{"experts_per_token": 2, "qk_norm": true, "attn_scale": 0.177, "beta1": 0.9, "z_loss": 0.0001}
Below are experts of layer 5 (counted from 0) of a mixture-of-experts language model. Rows are named router (the router's row for the expert) and show model dimensions 0-95. Each number is 128 + 32 x the weight over its row's rms, rounded and kept within 0 to 255.
After each expert's rows: "gets" lists some tokens that make up at least twice as much of what it gets as of all text; "mostly gets" lists some tokens that are sent to it at least half of the time. This comes from a sample of Wikipedia text that the model never trained on. Tokens count by the router's weight.

# expert 14
router [169 182 208 119 131 134 151 138 107 112 123 145 180  97 142  90 153  60 125 145 115 174 105 151 166 172 138  66 109 100  76 121 118 167 139 105 173 140 138 112 153 117 144  78 154 120 120 127 180 153 139  94 107 122 174 126 176 127  86 138 177 144 122 168 111 118 196 119 151  71  99 117 145 161  99 172  66 134 125 139 122 110  92  77 131 103 136 193 108 167 155  82 146  89  89 136]
gets: "-", "\n", " a", "|", " and", "–"
mostly gets: " There", " there", " Succeeded", "2023", "There", "|"

# expert 15
router [158  59 190 113 141 121 118 104 149 103  88 129 136 131 120  69 128 131 158  94  74 137 162  76 160 102  95 106 168  77 177 174 122 165 107 133  95 135 115 180 176  92  99  94 126 142 152 142 119  88 178 110 155 125 118 104 142 150 153 185 127 153 101 107 165 119  83 103 132 134 118 134 118 100 125  78  93 109  81 108  45 103 144 110 105 154 142 128 165 178 163 176 173  75 174 118]
gets: " the", " The", " K", " A", " a", "The"
mostly gets: " The", "The", " A", " Y", " She", " Sh"

# expert 1
router [ 89 144 118 115 202 191 129 143  74 109 141  71 142 151 150 124  74 178  88  81 132 115  91 103 134 130 176 126 159 170 174 105 159 105 128 136 177 131 137 185  95 117 147 108 137 114 164 138  77 107 114 176 138 139 150 176 173 126 120 158 152 113 153 178 105 140 100 187 140  74 134 123  97 146 108 171 159 148 112 186 134 131 192  96 162  99  96  94  93  54 152 129 137 129 124 110]
gets: ",", ".", "|", " and", " of", "-"
mostly gets: ".\"", "|", "\".", "=", "″", "),"

# expert 6
router [156 150 173 152  95  73 125 110 128 107 109  92  83  91 154 143 168 146 119 109 170  90 127 134 100 153  63 143 103 123 177 118  96 145 108 178 125  84  85 120  67 129 176 129 148 204  96 122 106 152 146 147 106 147 111 144 225 134 168 168 190 128 100  97 107  77 115 100  73 182 134 167 149  97 127  80 146 177 105  99 134 135 150 147 131 137 132 159 137 160 168 128 140 110  88 145]
gets: " R", " B", " P", " T", " D", " C"
mostly gets: " T", " R", " P", " cont", " B", " D"

# expert 12
router [177 101 118 105 139 115 106  82 133 116  74  94  71  57  87 126  80 146 124  78 121  87 116 151 114 120  87 133 129  94  86 172 118  84 133 140 125 146 131  97 195 192 175 150  89  97 100 129 151 106 148 192  82  98 136 112  83 147 108 112  94 148 105 148 110 153 110 119 153 124 117 149  94 135 137 161 106 117 137 188 118 107  82 175 106 116  69 123 187 172 139 148 105 189 145  82]
gets: " in", " to", " for", " with", " of", " at"
mostly gets: " for", " at", " with", " to", " into", " after"

# expert 5
router [ 67  53 150 209 148 129 102 169 167 116 144 133 139 149 152 130 166  84  96 149 172 146  91 170 135 119 151 167  85 168 147 119 155 109  88 130  92 130 127 163 155  89 105  94 124  60  92 158 169 152 115 159 138 137 157 142 150 122 131  61 140 121 144 155 196 142 211 118  99 130 131 112 117  99  87  82 148 141 143 138 152 170 102 162 121 116 167  87 125  81 132 102 103  78 153 141]
gets: " ", " m", " s", " t", "==", ":"
mostly gets: " comp", " pre", " km", " sp", "%", " cons"

# expert 10
router [120  74 148  79 133 148  89 129 113 117 123  90 141 189 121 159 120 144 102 183 162  82 153 129 113 159 115 148 180 137 103  89 138 105 144 177 107 130 144  98 136 118 177 188 103 114 163 137 194  95  63 121 160 126 131 159 113 157 129  91  76 138  67 143 139 135 154 127 141 157 149 126  68 224 198 123 132 151 120  92 169 132 118 136 194 141  86 117 118 101 104  99 113 110 175 120]
gets: " |", " (", " is", " was", "\"", ";"
mostly gets: " can", " may", " found", " held", " design", "\","

# expert 2
router [117 173  81 129 117 135 137 100 147 146 168 138  92 182 101 143  95 168 131 168 161  90  61 168 142 128 107 158 201 227 146 133 104 121  88 100 109 145 161 126 119 123 111 126  86  99 160 116 172 125 100 107 126 122 118 148  81 153 131 134  93 158 197  96  98 149 107 215 141 139 127 147  96 112 113  95 143 106  91 105  94 161 150 169 111 159 156 133 127  91 170 157  90 191 152 104]
gets: "s", "es", "ers", "ia", "a", "ing"
mostly gets: "ions", " States", " area", "ities", "ings", "ians"

# expert 8
router [185 206 175 164 163 109 116 168 185  93 112 142 156 139 101 151 154 193 156 139 191 146 132  95 126 156 163 135 139 133 131 114 162 128 141 150 116 170  93 110 107 181 100 195 120 111 123 118  55 156 114 137  76 171 104 158 150 111 132  44 121 107 113 160 114 140 116 145 166 107 139 145  90 115 116 107 101 101 142  92 141 129  84 120 116 104 140 101  99 167 109 144 189  78  65 131]
gets: " |", "\n", "N", " ", "is", "1"
mostly gets: " ±%", "raph", " associ", " dis", "sych", "elevision"

# expert 13
router [119 155  74 125 130 139 143 164  99 132 138 112 140 124 170  54 116 115 185 122 131 119 167 165 150 158  79 108  99  79 128 101 110 105 113 105 153 103  71 114  59 110 114 150 121 159 104  99  56 147 147 117 176 190  67 136  77 150 151 121 128  92 104  76 114 161 183 139  77 187 129 131 199 160 151 134  82 126 146 127 133 119  86  97 139  96 131 126 154 128 104 126 133 202 148 124]
gets: "\n", ".", " the", " 18", " his", " 19"
mostly gets: "clud", " 186", ".\"", " 190", " 188", " 193"

# expert 7
router [109 142 140  55  81 155 139 150 155  91  79 126 187 122 124 159 134  85 112  79 129 141 186  99  81 176 204 151 107 102 149 122  66 160 128 124 149 183 132 106 167  75 126 126 108 150 112 111 152 131 121  96 157  80 121 103  67 177 156 144 131 175 190  99  86 123 117  83 138 128 146  62  64 125 121 142 152 123 146 186 107 147 134  98 116 129 157 113 146 104 138 112 109 160  99  99]
gets: "ed", " L", "==", "ing", " l", " "
mostly gets: " JPL", " came", "|---|---|---|---|---|---|", " moved", " described", " Nominated"